{
  "normalize_top_k": false,
  "lr_mult_qkv": 0.7,
  "decay_fraction": 0.756
}
Below are experts of layer 4 (counted from 0) of a mixture-of-experts language model. Rows are named router (the router's row for the expert), down (a neuron's output weights, with its number) and show model dimensions 0-255. Each number is 500 + 40 x the weight over its row's rms, rounded and kept within 0 to 999. Numbers have three digits each.
After each expert's rows: a language model's description of what the expert responds to. This comes from a sample of Wikipedia text that the model never trained on.

# expert 52
router:523530460460533558476477550497474513526449465413485470539452559643528545470438506481472450472499453500500479508504427503511565550406520427451445436554490488518505487467446479484484543532528475487509432481516504417473506516505503452530446468503434479576496524549501514497578562459505456524530489559499494528495546478572517457514524525440506577479461481528502509494470522493475487541510475543510502522417520522448444499497497433447566527524534496562511556524431406474517451482564494473557501505470495517500475545442516476582509534545468541514458483509520596419471528455472517465417585475443539463606553405467498432501464527456472485519417507498506523528590490495501563513504500465529442493546490490511488478514460511547473497483431475509529486505466503524526526490518527
down0:532561435435503521444476520543445538566565503519548545472377547478450484429517453478459422467472524466524480521512498489465506468551499524433465515577523472520554453508428460527501487509496512495546504529508536412532523519540527513492548483522508520539502492546466519478553522495571518475536498538547530536458456473525488439459523517490502453460438464525497570577514502455500588502549574476557514430510443486420526464456476468442467488511549501478456585510476537512528501480530503508538506443453458506567512497455514401484514436510600509512519562484556528494526506445503526491478486406554467470473579453523543515455458435447525430500507470480500532486507478487540522518470499476533488471534426407437531518527484477470536539570476521574507549522519530479576527539574497
down1:474420539521493550516512467454537554553423433528442527514476450468535515536499475605502459544537501438467396522523505457527541413511527522503520506535546550490617482537527500490424548563484495495484482494499538515555494473514446475529481479505598472404502477481498433541457590544522494495560498534451487489460446466507466436532402464572526479532540497447429481447493541533526543455531470486477516449436523485537440404491463470509469511518454476484450507489533502489480481486465454529460501502565464442512518533518540458559478463489496438528506511403545485517515487474487520492469492575499558446421503526537501586522475529495512513538433557522512500561559476504497526510544494553520475537548448478485508494456488528505510519528462498452476467505583510518553570445501428
down2:429494476519457445505474506452523456560485559469523545519537470446490466543415523430512544489410520457493481517462543460508559566481498524558486523476533489555544471499482530573496426502582467497518536491529552495611474472474394476502477470513520512468553523448501503500536500459525445485483451493413474436466457516445470508481517466477429517453477484544453538494466512487533510523507500471483488450498492510449522491523430543493465451518516432498479451434504635531442523525454520528523462462515541474492523443550564485491474508429529535476484472529501447509525518543407560506474561529503481553438454431484505543429580507568514486475442500500497542500477492468538559537493466510503510442471381559438517442560463543518500441505505471501491533467485498475468424508506421
What it handles: The word to after verbs or adjectives (sought to, determined to, home to), plus not, would, may, has, had.

# expert 19
router:454502502434431560532504530484478569559491530447490490536490491610555557471460479498522428469486442536530533527457481477535496530409528460491487458526500503535457457457449524472518517494537498451500472520442513448474459493486444467544492488537525437442419488586514500540624565500503427485546490585468482529495488536529538498505502522440505519463452511455518510488455498522534523535519483533543469453408548533449483529494471418417504558575539466563524463503476454519531502508561487462495418470483468501480471474489558497593545507608459490441429552498520571453450524501519523559516507510383504496514576442502454463467466503473488487473490552581512557538495513477564538492470527507492427492516567526463474486496513504527464537495454509530475511510519478535507485462568477
down1:533501585503437418541523504548558477541476501459477480434452544491562490471472410431480496510476515520507549536487500436502533545537519507485489492492541483524512514505497463549561459459447496489480553559454488450496460468494512528594519487505481491493489547511461551486430568492525468511570524494563453506437544443532448503405493540490513482436532517463421497497497495518469470577565456415502517501596491544559551518523536468529552463507451506407468495476537496520493509478491457524499498519528510510458479490574472580502526465538532467549518575548465503482522468575519501457501529485564485547565544500529527528520491507383508456503495436521545538366520522460498552518524482459441514451597565531533478543587489471479472484483481448451431496525487522523507550543530503
down2:459493490540445462415490488447436522501546472446535431483462522452485523500498567423494531471501497450463515485492462538549529545572474452442430551459483457517499487527428446510472467493454484522530452415560534477531520526550507526503542470542472542500509503507461508501520524588456455511474485546481477473423487484593493539534533457468506483544436507486476471506477437489394484481524446501564509507480529513523442520508502501491503514415447509435570591532532453490505551548500528554538527458509556460512533551480562486508537490416562468534552547471466440487555497543533488569511490508486502423507499606498465558566478535501544535489519477535489592575471523515510506488517439445502453483502482510505487487437571499459545559609461516518479512537443488454475499549432528
down3:504501498462474591470514543493508526523551521453590454443481564444514450489369542485443504506508547486427530424551398499508519472413535486527458412526541499443555473443464519480463476462514442505494433537575496531507507503521462524537479491433431532503507496511482541440451480501544469526493551490528584514492515465462491519524501477542517528519480534526490523503424520501485482538561520558549521441501418493481560476529471514467476529478503492512481424588548511545534476480462566521493443521507557534470518562463521602526495433437455474541541528528389494439452466556555477525514453449478543494475516500519525502560507488483446475456527507510516518490538491549535553472466514434480518514597513513564480514462470473473557509554559539456454516470486513534489446522532545
What it handles: Capital letters inside acronyms, codes and Roman numerals, such as C in UTC, P in GP, I in CIV, II, Mc.

# expert 15
router:460436513462509504470515529550494487496512492444497510545556512582622483478466541515464460461452446513434462492531459508549545520486511424469522468546578530553511561394462547476416559505506492534510410456478489418493495515572486502487542448526473495467520502538551524494541568530531443528474455548492517526472494565551508487539533517472482508508455574418486542555495459511492478515518455504533489520447544510455525570430470463467504527569450574472521481507478454458493468521549494517505453481455465516521553495536591507515517462551504532461420458521523526495489557545488510472501572426471459451514594473513496474488460495474440487526440573533494521514579539500524549545481521465435422473537522550518455533483472541516440536508486461561506520459497515514453450453500599
down0:542508495547479421491467490537520437493507422486454427515528527500535515489531530498538462462528512520470552505491532455575410542495509420523490475456530503484485486473525386512520575521440492550514467512487478519529475481477500461440491497465465436539559509464513478517515479480530432520519609486531453485456516489493559534530495583521540548436546479510487467542457462470491478441523510535572506476489497413548465476508592549473500497547535482436484525535536447445468544480486515502596529465538466467400501465515545500464516494528550466530546480476477402457465528462539531494560529442489482485556474573588558538486486544490472508550427544495499527448487505517518419503487530503475483525521508444515466515469468535433469591482590523559525545432496491437547484423511439
down1:582520511521523508556461537545568534448494493523518553408521557505498502499473532503456416471486542515417517499530466546503543412512484449548504518559527609557537495506505490468544515482478480529456480486522525546481488535422480525516435539470575452468490507524454512498490423525491526483526486507473506545468474529502443500484473539483499537508545498562611481438514547482454482541486523541466467467424517492486531414490530548551477502518558434523474512531456542406499438493544498431491486423511463472496443530485484423444501406506530555565539472480533528511494595514444478469392523505477436553510505526534463518506501477518468470481612544558447448463456496532477536492477541522564467524478528550548507530516529436571489494454460449460457538507480462469500459469467489
down2:515459472467527485499526458503532484493517485494485541473483505479507506445550504499546532529521485441509514389604456480516525462550508461514523520481466542460538456540480499519499540513435504494466526483474440496544467481539522542491559536609540512541587493569593499512539578513515523533550481562487513479547527518469487540408538561496498496497561539535470509421547519532492452522480535550533437503500424498462531499486463608529499501530576481529491469462550526555500498508440427546476438549467541477593433509485502513489485544518552511567453494513469566439583502462525512465418557512588439514508438500540486541491544548484488440504491491551465462501501460463527499473497558502504464416497526447567479526485504545578492495450523549550448519463461548550486555483444570
What it handles: Single-letter or short pieces inside words, mostly s and n, often in foreign names and rare words, as Näslund, hospital, synonym.

# expert 53
router:545495411438452547472544564523457518519478546484521448528542468607573490450458475525500446478481411523463505541456436538509486474461512416459506502520529491520456433455472478478426566487525455519568444449436440496450497479562494444508500462507486505518483443542571523536584545552523515547540458526530507504458519517535497547532565488433530530498472509514510512471485414519517439494515489513508556541440498485446446525467453476487451573541507461504535548485475487509587485489572520503442460544531510468517511530551550512509458563535489543412453475476489600441467495523514495490429542449506488516584558455515468448458469512479470459422408535504505529532515515552577516542467482468498461432481523473556496463517463528536488472516474438541531463498471558533508489476493457
down0:478495492433515507432516515501442481465466534569517485491528472530584550505505520489513464490475526489440489504531571420494525453519530471444485504475495562554469513518541455467510411438492540479376458526472536444531494510517490459431541519513517537559552508521504499501521516502511455430458407490526506535495471506526449471535574470434491447475461557482551494479468525505515544553538482509510467469462498519502562499462490484517463524532570570499503457555410463469488526524489553595540549484465496452530509465467435564494544493461593463498479484454532529436576507422471506498522444448598509541534474600491464512455497508522501459437536498501529548548622461468447497470453478554488491452479496436502473504482534490483497441407509503549480457539507458431523510515477426
down1:442492531537486534489532465497477510493467507465459486507397553507450512486499498444460473566503473473452422483537446490485475538510535539508442488485509454433508510512480457546506468485563483475511556478599510530447475529430482437509568425563462503531503563466488480517402549472468415482534582479391448456475483492442514504477494545500467496492536510514510508525516566486571511481492506543502513519579450485456566501494556499527526463482461535460493477507518511457423425553515512521516470548552531589519474483409493539523450526480595546533468485516518517531437475456500485479618538534477524547461552491493507526539527521585444503574515474481552489452566478428454481462509507508494485565480503485490479455506527487487542491556548601483403492516484484513452472508427540
down2:519491433477442541530562379511489486502557524540459541531477492511529510495538458486521476472528495497510414545500484485497479546557527505499409513518507510432479527470499479479463485558519528437510490496549506528515537462426504519511549549515496556480487573559525498516445454523485486521524558437516557558556518524475574554540487473506506490533515583512506500533422471472503613510467502564537469482465491469473517449548458525537474481458511550436567499560523462495465474446473460538525547461553443476493499497436530527468444530533422579531504461512575451588529507450463521508501492468585495470562474513534562516511533527546469521482525507538655521486521481387451472445441493524551507524531421488501516432481509503486496577508487537486483565550559487471533514471478487
What it handles: Line breaks and the first token of a new sentence after a period, such as He, She, The, This, or split initial letters.

# expert 48
router:482490471456486498518534512539498460579489514468466516539522543570626480494429482490445418504478431503526460553516503510509504474437509464463495509490494484523443472454419498503491486514521454486526452437473508455469425504477483523501528503490445504486432504479482532516562571524493436508493492489493510497470564554547559519544538515414466552515482520480584491537517467486527492484521561544495528505401511486418456531442536390454485513618474495558516462522497444457493449443598505515457486482472540464490446457503482462506522508555508524396493501476502551522471509526518547498499562433497480476540550415525484462445464512432425512475440474510483533528560486557532546511471511446505385512546553467512507505505531520557505461516417504517475466446468460487508538427513562
down0:527466517568473409551549502580516557361481535490514446511531479452524522517510505462396465491506513554547466517468548480481478534520471447481472522483572505453486481500566461499499435416495408467503469541527527478475488557415514431415544531439545551572499456508493409550455536515479428515520508469561562506490491534454488513495479521443545565502532509477452496489539527471549477527464543480540456522549526469507468595495503491500508514509505475475514472563462551580541522493531556454550545583508431470506441480501507579547475515396462472418484490493464520506496532503528414487473518486508545537507494478455498493519420551496508519512497593490503433517542518486489462523542451511442446519536506480519495522456491535542502450485461531536535459533455465490496532450538477
down1:474501443509404523429517476543467491493548545480492448530463562424466467460500549459520471512542517505541507513505483462478509528504480568489476543470529442424528504484506453546481470433517468479533527574498560493492573481512501505545493550493496493526455461434487522505431535462392520550438540503478514551398502423546535446481543496532594583479471517436510549545507491476502463470522503527563563473504490525483487501536562548487438469424493480456488536470488510509500507503509499424528457536560538500480482488499505530500474514452532513441460492453548428429464490552544448531511487522485543476500519478524420514587504534531476452501532524497513579571505556566434543473510475457488509557516434572531499444598545483427528530497521513515575493531546542505546469408542440
down2:549344465504503498497584497414502478477568475502464440453467508491538534441455509471516562514580461457495532519547510530491442533485489513479444492472547548512513529477492481456501603513532509521509496509463509569482561518463432528488586534488479526471478498495517466513444565490488503545489595532487463491443487479486479483477511563442488446531521491494578455536503433513531487462495472503456524501519465524494524517479471490583406467453531558516486464479507485483452508499479444494580533447568501471505461562544522532504505529438398522540514458491436478468492516561484530584506478553468539492562547400459477508541488479489471420517495480571422586507512482457490514528463508453454458546493524522523519572547464425550426465512506521513430512444557482506477466507489492
What it handles: Pipe separators and blank cells in tables, especially election results and sports schedules, plus dagger marks for extinct taxa.

# expert 24
router:515514466470510537548485482486493488568504493488553504480501499557553456463445487492485468536448478498487474577527506454514482535485475514487482453607503565581493484490431526507473560463497472475556423526451545457479500481527488501496539516480461535510446485589515540542527586495498483507560457526539531567475535481567522476516450529452461553515390537486526475503467506521447432471557501502545533489515512566467465530453427482421474467593479493502529546430458460478507470465486470513496520484476544491477440497530575501565484510547505520485496495512566587438464518485459484508507503502458553438583555413512462451490435505436476534504419512525450557531571537472596503530486445465507401521523520507519545483493471512486485513568416533605456455483473526507524541467478554
down0:477531502488497495526454493476494477456450515479415467421505488433486450465448495578557443541506552466610503509429446544531442465520458475475606451475403475513463423501540518509431411482514490437496485468523481557491520545517481508497481512533465485494571435492479499507518515477527543481386566531563519502436456529495567394534542501549508478536487538507470482529463455470576456518538468467503514455513486445524529431496502486509456578534517508498521475532510542494500486487442423477500493498430495488493588408514529522521533507497520418576506502578481476512536478453528506517523438416529476509435490512416530480538474488524458478489578491490470473538519520459546523580455440478457533478542464467465469509524508492470441479471505486557521503441474455500529471467529452
down1:511509481493524514466480547500506478498525498564490496482575487486561417495590503452527520452473496529520518459437627459547489524405504428506440442490430523518446471490486449525493530512540598483520468480491455488539466465522468454526510475544465499424499480543535487511503456556547542515537576529504552545459574419462553532481529469509514563460566477527437624520518463446554515529472501506476507466503491516533542486499598456473534511458527488415550468514539465498522533500518541511491527457432547479530513492544471532499590526522461455488463561513502526464506481497587526532458505464489525443500508576546516562572485474500509486520538518526479529542535519460488466428507554592459520507594489508497541514559523522532490510489488442513481507555544508459499412509534409
down2:485467533528577519364486440553510457481492501555464454534525490511542422468500520411455495550557472504539496595514575457555552507543559490479473467539467497528505458471541487450515536505462489474494574539500427512547525518567485488490457559521458529511508460524460496500504504485494521507560508547467426490496545501495546497444462581506499497515525500512428539536539522508514523536504501555512488471450464540457479586480482440541483451483489484504558490524468540480437536527597420525478455476495484497547482450560475500412515488561418512438505564493486500471501467430539508479566509480461489453573447563546471455385547581466451522466577460520558505523478472480518521527481503505547449455482507562548537463510487458491458501511450499516579489550549477505456555506458460
What it handles: Word-final or mid-word endings -al, -or, -er, -ial, -ical, as in skeletal, Federal, usual, receptor, according, commemoration.

# expert 33
router:510459475459465532503534520471489522491475467485462483461539493550595445467462509483516455545436419540498528525443509476517520473469541535425471500512498525549479452491407494494445529484491448525499417446481521420503532488465441433511504456445483509468466489536535527512549550531499506571570484558511441466557547538558564537510473517392480465489487514466523479486480488498497468498498489534560509521372536524444500487478476448486537513645523477505546544529493489517475410516587475488492471490471571536543503498490545531570554518518506497381505449466520512472440455534511525433471550483505498476506541438477511485507438458461469487493462523550510542504571509489567538534484523457533422453509512548504444504494535525504442530503389528582487523559469484482497499424504502
down0:492510484471525485500458560518468541465408484442492494550498447552533475483513524405533527459473585490484456501519507533463513473491493443503505496481529474515463499495481477514522480549508510576499435556501493530451478553493526479496401489511492437552469442503439476552522543554536431469523467493479445501484505441601505500560494504614542472510489518547581554554439587531525465545482560475470522531470501474532538521526604466509472600513565517617574487479489524472490542467503501563472464596529496456518500440491488494525433498534446505516478483542460562487502471482450531494507451486484496434492515441502497529455521495490480441522458559475479518493538526492463514538500530554509451567414577563567422524491521492498514536442504510466471484537500515559569539421498543
down1:523518582474506485523483506448446558519561463476469527505548478506510529479497479531454453445479540469406543407464547477537508425468540455480473456513469511511536564457488545433520525469483449543530548527550474505449606596444513484509527470541501432485492496501505567483470471480531456473443478499531565505533517502531445504506497581531466555483508480493490520519534556476509526489461500420437525476475472487547446567528507389475497490474606449481486509579448483563500503440502484525521424497549518532505491523533486572482468505494464483464490516488440575435486504487521525445429462494562445518581528490534501568495509498485510440546515521495481499534553521545537429490419507394478497573488512444432472429496488526472522465564526480495532436516439531515521499460445543
down2:552543507492447470504543481521469479518501417503502527519527486490579524505550504481454541520531540442482441521510549518467402552463462558515412512477512509519501516414473519484457474456524465510489469462520517430507538452508503446534474509529534461532506490469432507442503435478471550438423544511501539469531463504458515517542448585534462468465523537506486510501556577488490494501527527528480402487457569485440573550522443486525522461509505553517546518517570477494472507576503465416463531489546491499589502535492516406451568526501531461480498546524525500444486480484525472569591485499511575546582544534533468487473503550501541475523561555562432541517491481446477511488509481514541495478459479456500458463484431464501510519532527357500472487574571568477543532506491581
What it handles: Pipe characters and ---| divider rows in wiki-style tables, especially at row starts and header cells of sports and ratings tables.

# expert 25
router:485490530460468520572460579535456498534506519471479508475502496578525520432458520444551438508486407548528499531525459515490524518466545440427446470563464512499476501517438543521516530468461465553555450491424504415542529466532519496530531431476535453543490525524506442566536543480529438532537468538475462492470526478519478504567450547466493546489471481469509502501515460522540467557519423549556509465425516560462475490471461413479574502528554502541563491501534415446486452464584425462511445535516485485494467479454560476598519493586518518462482539407496563469525526523514515477471600444409495490483548444459475481506471497441397540496527458549503534491562546521543464480429508448559396496473509494505459516492492515517516479476493509502512509480479505487525512503520526
down0:503519547590577523443480464473448541543530561528568543524525487510513484457517464511521520475512521476507559414517471465545484521460523496527450481551428487526456563467416471496492417489521517540471520488497532456560477486524516534525510461408424535545416477492483510516443557482461485476478510518462539522441470484488511531461499466510457429489476501486408446577507481518505471520497505572464501426407570504494471475469481465410563471530462570514484516462461406472526473507538472492477504558455530530536506556496451553466489479473472525418515506414503467489506529515544512534510517570457552525483572488443526497509501459428536446533467489419507558570392467534530488525497530448496469596560474469496459525500579483473514576524535492519511476474436532519521482466505520
down1:552546497536563440536563519467514512486472447483472528469479458512579492559561486531474463538478475535451469539533571513445476495540489457541500449483557495473556415500415555459511548478486483420468561535428520509468436540472485455570528411483533438469541452489518498506420500551534482533462466479432565491470508429556449492542453445451528507399534507491558550532529503540455498515545544562481519479491469533403510477469485512444504468594456507489524512521464548500424524485543551565483547499477470525505485484494468526524516528483550463473439486490484530436548476461510487479439464495519439494463559509568490435560459482561512461467468507541569562480529486511455541580531513539555460548500475469459558452455466550507517497549532524583481455507509509507464464489466531
down2:451499509558519556503478500499515512480521576433484548455553487451496467446557466542498514515467528524541470496479551482491517530499439452493565507517496548444479463466550473445564532497489457441399526511510547498515457515574514455548459504478521457502516440470543522511517515515428542530444521496458550438503458638504466464460453523551527508512499498424506475480529555499583484517469516538506527506448487490446491508505416502528507492462546499494537473524554511523451547417533491519483528515537484519542469605472467546504553450487576533537582466506501441526555498528471407504530503538511489509459458503511490524472457522507479585513529429564508500487446481484586461597519521484564500489559410431494526506436570482479518451446501518423539448456495533553539510571525438
What it handles: Prepositions and time connectives, often sentence-initial, such as from, by, on, In, during, After, until.

# expert 35
router:504457471445503552484484491491488563513519474447540468529503481578531525406466497527534428497436404527469517508511530486513529502417523460488566466546458450476469500429425498471425533471462503477606486445457506442468447504518485450508436554473482419512405464505475533549495548521514462548548488532553545533516591497514501486505492516504513558534494524485526550424460462528507523492539517527489562521477552555437499513440513469472441505521493512565524480501550477499472437500615494504521518488501490490541486492493560479585537485553532461506514511522518542470502539474534530477485510468450487495541500540529485433504459450475421418482453505559444518485598521460593550541466445432511454448498563484528511512501460556493413533507444455534498505478496479544520510436483588
down0:493487467427497508479552454533514558536479471460465459599437537511552428496460476480557485485495502513502457453467459481501505498376498517504465463436544519489490487503534506552491485463453409530473443510524511467506492534487482553555492519467509413551456458549487449499507535464546447475536521554484481450514573559516605501523543508510529532463452491519475513423522516499480485537498486521581439464509449487559519567565440448571435467516560521523512516561507507536453482439471536453483517500540495444449443420506518491574537418525428510519488447532467509536479489405460472511479512497505488521466547431430517442598558485525518492510431570565520506573518456509487505512485477468558459486489531500514512496496462402438474510478453546445538458558512514485481499534522538
down1:550515507475592489546475448523442542538545524556522494554485470460536518484493457508487547544503480473460528502548501519486517476471526544435502532525453437563512497487455513550513511534483351525502458526466513402433497469549492529527492478440488530483541554541474451467503563510427452515483495454475532506496571540457426530518498521530508393464506591519479462532541440504523462483476501511454389484485491567495473514467524560516534459503462478533492506465512525501529505415542558522452531456548526546491565523466504500486486444473509551498502491528523535477478476475483468531501490519599473478535559456531473465460476413517551442492434482401499539503539516474513497450567493514481541488538544514474502486573437590435524526548517476568556575478481519448543532519414439
down2:456484520503590449505486485558514494541558500506414541489508483470463524525477500554489498593504517589457496515543515502475442502523527551526447520501544462516473519436470452451519467446418528560499549468485453529568422570533547513526470596530570433519528468557487466512467520410493470502459505473467463486492541521497512512502495497545502484559460475550450464446493471517493507556444419462487551525505532516525513514554453463503447533491456502519485515543545494553574496516407580490462547503498509444602433474490464497511524484469491521546601513538468536520535463540514460485503527552505544559565496556493456468541562503497463461490555519549518465452553569428469474532475505517537485468538485502440503512592467560453524522433461529452501458559515529500468516576583495
What it handles: Possessive 's after names, possessive pronouns his, her, their, its, and adverb endings ly, ally: Gibson's, apparently, really.

# expert 62
router:474482493458472534464481528497508498555452532451484516522555481606654539432479498516494470499483449462460515533531450526525552485403514489486529431548571540543536475433487489456494539491506461472577458519466560491520480495540488523484488449520455452500457500516523525555589513535516472523543482544486489503489499541517536490503477525468458509539452529492557518514505424530533509521501480554558528508410499538493519484439502455428506494563473522560521510531454435476547439442551526507486455496499445483471498512468516450583547562605514497494443519505487563465480525522495514545450554463480520464521578440486545514482437504465440534532400493555471582520543518502508523516447461498459355510556544537541495525544530567504437513469463531520497509530484537507529510456468550
down1:487499479496575409450444518527550536558525406472512480503440453507492514552567559500504540450460536423506500536535548483479546509470533478481495464445539541525521498551573544496513513547471453497483528539518504479513546559527561484507527465524495546505521508479519486529462442508513516542503436501460468522584524489528480495522452535506498503446480398518488598533521595588537549492545539541496449571426603529527492530542494484485479489520453449502385595488466520480467444513479532539493567519583481502519497549427498542531520550522505515488562524440535468459548475477482536364527438512487477508489547516523440479537457484556484429450463521474487487543520524542497488527410552574524477544493490475506511489456493485504546521475547484505546475591533507520455490500506499
down2:484522533501508486511529507518478525571501500473484487564566452529549505460475476538561525490486482454475468517580475507458501445477475559475500469533472533529584484513459368520460410504540480483523444456459609475481426426465518448522531533600522544600548501546458540545554449440470513504470507525436513416511511473544421480496520472526575529462540481505543475425506441505552516511493561473510464474465478525490509489509456450497508426480530459578421525497499532452479536437419467488502464474485531462426458522463466518483548442507438463448515508474513536466501493444473520502470518441474491526473468511525480443408518473483507501475473488526473500572498485463544477523551495540488537485500522466542493500457487557485500503456475493585466601490546498514420579446442517
down3:588535535454452522512467556476440529566484462520466522509460583509523422580505497475451531468556468515459455544396551502446518489457541457506560432481524494550484494477415465522512490537507554454527406495554518534499486467455517457514443530505461480533463508545530492503478518534502503434508556465463505523497497530488508524480511449476474418407447468524502522543469578493425435593473618487496564495540536452479436472577550470541527477510428518469495506459511518505471500529556517439503445498471464514476486561462430492477546446449524481517473496489545517511505505530521470520449543531508470538512574546553529485521508476486555487500457551517440498541513504487509452549514423403450484480562491543512540499562423482507484500512536499597495499472567490529516487480505411
What it handles: Line breaks ending rows of pipe-delimited tables, after a closing pipe or a ---| separator, in sports schedules and election results.

# expert 23
router:476492511438490548457524512579503538506546511476517527546559504543609521465455542477465482467444501493486550515569450481526505535422506457505539484572575581527496565498395506416455566455549532456515421497418500502496493508535449503539518498542490458479426520577554502516554523547492466490498502519543481547513508577607494446449508490433503519543506500463547534494490465540490484520568493494516495552420536535459526561474512458482465568529472478540478542481450485466501468506491457502521476452528529514506476475498555521592474518562564527430507503499539498392485469471487508476522531462431517530543574483517543458537512503487479503534405568520467503493565540509555487530507449531530491448549497558510505488539458576524482494497472510581498510471484533574541534448421503
down1:496503440506515532541508459496472480466496497539505519484475477442491486579555569506510600501505510519527397449513493560502532492524531525528519577470522489482478483508550472537456462521539493498448543437479490501512479480495576470525484456511484563530481513437529557412533458463502473467473526468476517528503491545474580504518471456464397476513469464532514478515430498521508473529515567485546542489513463505473525533494595496473459571508490534499434416522571521477521503493533475461462575501481536474519482529573535543462460449535462490513462534501497418471501508399514456467472478470493489453528492571452497596584519502579500487504439502429522515530561458506589487495489498502532508503530490561502475468457376498409514524453478508466545582447477454517453461560381531
down2:436493483533478506576455565499540508542548538490552537502489489443517497570500461522502555517524500444464510509461457498490509498568461470524522545506504563560532514529522430459478481593574416539507444516463433452522493413488484481476500511500523496546504548499458484530553517470540504533494543501522426512514388477478556485466531489467484566547526479466509501402445540495441529494552459501532502515498479502503509483491504433443499534562514452492556523487535482493452573509529469562401434549417550513528509532505475548504495466499457511573485551564458550486519516531432526524481539521435510484487439452555454494471389441489510511472512475492516447482510556495493469493532453481591505442492571520579520483579507488521517529516427521491539470464515487541533563479536630
down3:465453434526490493463502585534487447497512517459476492544515553524458542445527474518493471527527510528560475460457549434512487560457556503499504516478428476478511537500456478477547497505498508543503531504547495574559513506512474524517516493504555481491483506490544543550455467526521513491467459479511461580531517471501511496507522561505592475469539449416480553464516552544503515509440517432502464486450502474524509526530465565549427514452552504531466465486510438409552456450485573487547501552472490486515493478528455463462516407550494467523476506459464460486490488477518451514550518481488487470484534607518419411547462425482589511500491486527478500514449517534517402425445438541467627467518523543521525565535552402499554451485549476504503575489424397519512512484552523
What it handles: Plural s and es endings closing nouns and names, typically before commas, periods or of: lungs, restaurants, Philippines, methodologies.

# expert 44
router:428524419434487486500513539493559462551480539462495557521559527590614506451500510453492466592519540481527453605579551519542523449388470476484539430504544549494490484468472531516522549549530453533571442511410523506509462462497525498482542502513484456482487498540437490522519555521515429485564461553443506511513516525542546504499496551479496512521415537446531454559473426505505472501519558545527547501418531535447508485465473464457508499559532479571559481498468496487505478470588470496520451480526507435468467528525515454567543506508525554452512539469508516510472496470501513475479514430488458521547532466529520548496453540471436495468455526552477586441542485526546538491451484508519417482512520536530423480532466583501506518479436492499533473536465462495451533449529558
down0:457456565503543546460451541551474461518547496507512522497495526490534515544545505490515416480505512512565543556448497494562524442513489522464484499500547539523500535511521576483509524481538535532552518517547479499490547451517498520548504507473499535504467452429483499518544566424416505506438506558492478521478499548463499611418467530568540477480549562502424510508487488539508538544497494512484427504535520490532543452548496467550525472398594530485582514440505486528431435432481449490471495533424523485460514602501504421503522542479539513469443414486498452468434494563478487503476468531536542526504529553456542528598527463567576494434573496532490519521547491480512430565486501486418452518458467533489556508501529485547494522476528540541453507575482571485487570493483530
down1:444519439498516477483475517556480508519528556470493454455492518503454505508483468534561540484469524501473470496440519506482539488521493560546523527545491547546473544473560529570457475440438457541427505523510527503473455445489567476536428531555519577497537496531531552445479534505419449566533443499540513428476544508514483479556493477553504452486475482466545471474543516419518571522561496522568462529499475513514441542360520477479457514494489494458519509465516443507500538503460503519569525467468566520428544546538531479471479525508495553501439428433589398525495510468522458469509527497572481466448462504522448554532486428467464498458522457533462530537463545466496472560528473616488495571455457473532464470505516559443521518536545541509393548511489452512484465508498430
down2:497523524488496440510493543534499550434495485531461493554505511496479534537496478523535469444529490480523569466509514481523507511425507505483493487441523492559509485477427507507504422560457507497520537506496477464464461481503466559549487467412564439496524523465502508579452485450450506513511528469446512530500515488535515521510453527501514528546545526604425536493388491468481454483569472430427450539481547491531470490528465492557414442489509457500577449485517531453466524468473491501541512563460468495542472393516522465444478436532514507547561442551529703510453562480542474508490506496520494438513485483394494540467519522540497488498510490503558524466477472458437490448496519402507498506599464510529532507500538476536491565517457487556502461494518443518468564496517461
What it handles: Second line break of a blank line before headings, new paragraphs or list items, especially taxonomy lists and article openings.

# expert 7
router:484469521451477526588545473507526479592463439494476484532566532510540510452485488517435437558456460506492531528531474487541518480506518479492485515609562543487504526492443527498500575486511452498523484499449483461533500473512482518552483493507453452473464514558548534514557558506512513476560489537524494577466531541521538503577459567448497590545481557513553494440503470506485498582521520554506548472347509497467453499499485425467537548537490461559530481495473481493536448494595512480497440475517500556481490495491540459568507554552486518454476483563477604442531531512485507436472580485465537462509606424469524534479424507455447470474476553527484587533506489514505510491471437501467457457546509495501527494500462493495443514520462486612450468472518466553538522470492554
down0:505499540420499495524407499505570464524479540463473562448464464515576564569522504486467464488532463524473465519465442493493476533498501495548537544493475470523492492509550488471488488589480476488560515472497498494517513506570415516465529484459480486361450495515450494485565518524445518474430486471472535507443525500521540507471471520418472523456484463488475458581530598468543579428530561480495551509504581450574461502528475555519519467519487572512467553526514520535515518546493523480518561535513457477507477473546587502503545518468498514530526482492502494398470512482473477492517490575531542517541558538435500416482493500510537551470490476509493501439450562557500483487480544571507561488402443474442457508435474496553556470440448503409519493503486462480410489508581523
down1:501521494485430539564488553500528402511499515523521515492472475476433462532518500429461537504528527523513420520500475514556557447526478565520503530522519464526475477504510478475472483492475570447537538534539531490477543471473522509469515469489553511557487520557539526452465525495559457459528453491528470525460458503507524478487478550494564420468468469527526554430535423520478483553458459478523523575475463420500512535475470408512464448469521479496503515482441483474494488494503505508522562452494503531441517510533473458598521561544510462449459575534425494598565554495490454474484486569537452475536500495555567591552487557526457484552480476555466558531514456547418414545538511481497523478461463478400486501535525572427540553546410463565463429514480535523501564492471518
down2:498552472560526449444474473459402531554571518578494475463483497508475498524470472532465449499510543536514524426485583453558511446524494536505529520596544451490500464491426425519534461491515504469485545587499492535520527500528459433525413509506475422564483497535554470481505581501511524533461516526511469629544554500483493502506468465481494533490492493496457501462471490548507472494503564481425570549460515499494481484486481527506524500499503564571441496545456488472469513451521540492521551421470543467481440514548514452410460508513493547564428524499470471514489546426568514548485440508482512512503469557508442522485425485481494572521509536531563589548528401538562545494468502497467476473498484473576512464475508518437557579564472501492488484508545418470531522481509465
What it handles: Word-final y pieces ending names and nouns (Carey, controversy, Fantasy), plus capital A or Y opening a word.